From a checkpoint of a small mixture-of-experts model trained on Wikipedia: 8 layers, a shared expert of 192 neurons.
Below are experts of layer 5 (counted from 0) of a mixture-of-experts language model. Rows are named router (the router's row for the expert), down (a neuron's output weights, with its number) and show model dimensions 0-191. Each number is 128 + 24 x the weight over its row's rms, rounded and kept within 0 to 255.
Before each expert's rows: a language model's description of what the expert responds to. This comes from a sample of Wikipedia text that the model never trained on.

# expert 47
It responds to: Digits in tables. Single digits inside numbers in tables of statistics, election results and coordinates, such as 43-1,000 or 13.-6.
router [ 83 107 118 172 153 150 113 186 133 106  84 137 137 124 134  90 109 154  87 119  96 153 154 169 153 131 113 126 148 135 120 127 112 114 141 149  98 151 109 165 157 128 152 156  96 133 122 116 138 147 123 152 140 143 133 151 116 122 144 154 139 164 142 163 115 153 186 157 170  98 132 119 182 163 109 133 114 136 166 142 158 184  99 156  94 149 132 134 121 196 109 131 133 153 130 115 149  98 140 149 115 121 115 104  97 127 166 127 101 128 102  65 128 110 101 110 138  82 153 151 136 147 124 175 138 137 112 132 141 127 143 141 115 110 116  93 121 128 118 112 101  92 125 134 110 145  97 137 146 124 111 104 117 163 146 154 133 128 122 101 119 143 161 175 152 139 165 109 149 117 115 155 102  94 144 172 113 135 126 144  94 121 153 102 156 163 121 156 121 113 151 104]
down5 [118 127 116 175  94 145 131  96 117 164 119 102 142 151 140 149 145 136 140 109 127 128 159 132 106  97 110 152 142 143 132 117 133 101 111 131 149 142 123 135 161 122 178  90 139 132 123 128  92 183  96 146 116 117 114  67 138 118 105 117 100 130 157 149 125 160 140 106 155 135 156 150 129 112 130 124 139 137 134 101 120 135 118 138 110 112 115 110 113 154 166 135 172 109 134 109  86  89 123 137 154 120 103  97 126 144 115 154 157 143 115 113  92  81 175 118 146 121 149 138  94 130 154 106 145 138 147 106 127 127 148 157 132 147 126 131 119 193 156 118 129 143 151 175 133 164 100 166  48 155 122 137 122 137 145  92  98 134 156 100 127  73 161 107 131  99 160 123 159 136 144 119 130  51 108 112 121 120 169 116  98 117 123 175 118  81 128 138 146 116 112 110]

# expert 6
It responds to: Romance name endings. Final vowel pieces of Spanish, Italian and other foreign names and places, such as -a, -ia, -o, -ina; also California, Texas, Spain.
router [111 104  92 133 155 141 164 156 134 109 128 150 128 118 148  65  87 129 131 145 120 168 173 157 169 156 110 121  98 100 135 161 120 107 144 160  89 131 138 121 111 107 121 141  76 145 119 131 168 123 109 157 101 144 128 139 116 173 154 165 141 119 148 108  77 140 193 180 144 144 175 109 142 151 122 127 122 153 128 147 142 141 139 165 123 129 146 135 108 161 135 125 142 127 132 112 177 115 117 139 129 136 147 116 129 147 134 136  98 131 140  73 101 102 104 122 119 123 129 145 134 137 170 179 108 136  89 123 140 140 112 163  71 123 124 131 127  80 143  98 109 108 116 157 117 122  99 149 150 116 119 114 106 132 110 163 124 117 120 141 104 151 160 141 103 170 129 145 138 133 138  78 110 112 140 119  92 107 178 142  84 119 143  84 136 119 165 155  93 133 114 124]
down0 [111 110 138 114 107 123 137 194 134 160 164 121  71 159 111 108 131  93 109 172 133 140 136 100 180 160 129 180  81 140 152  82 117 173 143 166 126 126 185 116 144 145  93 133 124 111 134  97 112 111 151 113 160 134 124 104 122 134 133 137  93  79 127 154 133 105 105 160 135 149 140 129 125 135 158 111 143 124 130 122 173 154 124 120  74 146 146 179 116  95 146  94 125 113 137 101 160 152 115 147 147 113 171 101 180 105 140 140 135 124 138 128 135 103 119 135 118 111 196 150 125 142 129 144 119 120  75 154 163 119 136 115 112 124 144 123 144 131 149 107 112 110  97 141 115  99 105 142 167 131  82  99 154 126 167 127 135 124 121 132 140 135 164 108 111 117 124 146  90 140 154 132 133 157 117 150 134 139 131 194 113 134 110 138 105 118 106  98 125 144 122 136]

# expert 55
It responds to: Digits within years. Later digits of four-digit years and date ranges, as in 1988, 2016, 1994–2007, plus century and –present.
router [ 95 106 129 140 138 142 124 167 142  94 110 156 129 143 142  80 104 148 112 137 109 126 167 135 138 130 135 143 128 146 132 160 145 114 150 106 100 140 116 152 125 142 112 128  98 140 134 110 121 140  81 147  89 167 106 129  97 143 126 155 132 155  96 131 114 101 165 155 162 130 119  79 166 144 105 131 169 103 104 196 144 181 149 143 102 121 132 139 137 194 116 127 172 145 127  75 149 137 132 160 141 108 135 118 110 195 127 132  89 166 153  92 114 148 118 115 137 133 108 167 129 133 149 141 125 139 131 151 100 143 119 144 122  90 115 163 151 112  85 102 126 146 122 138  77 117 103 117 162 113 113 107 164 159 140 104 144 106  98 104 127 191 146 137 145 120 157 125 164 119 137 102 104 134 135 128  91 142 133 150 126  86 135 122 126 122 114 182 122 115 107 131]
down5 [160 164 131 174 126 152 156 170 139 103 103 115 107 150 125 152 141  93 102 133 112 109 119 132 105  89 122 140 148 148 169 141 166 130 133 115  91 136 126 133 130 151 136 114 134 114 132 145 103 106 131 147 143 166 148 151 132 146 152 160 125 145 120 145 110 146  83  83 105 109 113 149 155 108 118 125 124  93 137 183 179 113 119 145 114  96 166 143 130 125 111 134 151 118 140 134  97 122 161 148 141 125 171 123 165 112 161 127 129 105 109 113  93 155 138 112  76 141 148 158 144 138 157 158 159  74 158 124 141 142  88 169 130 170 130 117 116 101 102 144 135 135 151  99 100 117 106 150 120 140  93 105 108 134 143 133 131 162 151 101 144  89 134 103  95  54 113 102 108  81 117 116 155 101  89 121 120 119 119 101 117 117 112 163 128  92 169 112 174 106 127 119]

# expert 56
It responds to: Digits and inner consonants. First digits of years and numbers, as in 2005 and 1⁄2, plus consonant pieces inside words like v in improvement, canvas, Nevada.
router [115 101 159 126 169 117 131 124 119 110  86 129 140 134 134  80 119  95 138 122 104 139 166 152 129 112 104 112  88 129 155 119 156 131 111  97 128 102 112 125 145 119 155 111 104 128 132 146 136 130 111 158 132 138  91 126 140 145 163 149 160 172 127 117 141 158 135 149 163 103 133 103 170 160 117 123 139 112 142 159 110 139 118 163 114 145 115 121 134 191  95 154 201 120 139  96 119 103 133 137 140 116 181 112 171 116 115 152 139 136 125  78  90 111  89  82 115 124 139 108 155 129 162 147 142 152 152 133 118 125 117 153 137 133 132 114  98 133  99 108 136 109 101 155 136  60 108 120 129 106 117  88 138 140 108 129 109 127 116 136  74 134 144 128 145 159 166 114 120 142 144 107 107 133 128 105 113 118 122 141 134 170 172  60 171 168 114 158  97 128  99  86]
down1 [162 116 158 115 134 144 144 113 130 148 148 129 138 124 105 125 137 113 123 151 113 152 140 161 115 130 107 135  86 154 158 110 112 131 142 117 107 138 162 116 112 116 112 143 196 126 130 132  97 129 135  72 106 161 118 113 155 165 117 124 119 155 166 127 133 150 107 132 111 136 182 123  85 113 129 135 123 105 153 156 145 146 139 122 109 122  99 110 172 124 121 157 152 127 117 116 126  89 132 169 131 112 136  91 114 141 169 145 195 110 126 121 133 171 161  93 121 127 140  68 136 123 133 116 100 142  93 113 108 104  89 103 104 139 148 106 113 122 151 163  77 129  79 124  92 113 137 101 132 114  92 176  88 126 131 130 130 133 125 134  95 137 167  75 171 171 147 124 129 128 122  78 104 136 106  96 174 157 148 141 117  95 108 121 150  93 118 155 136 151 156 115]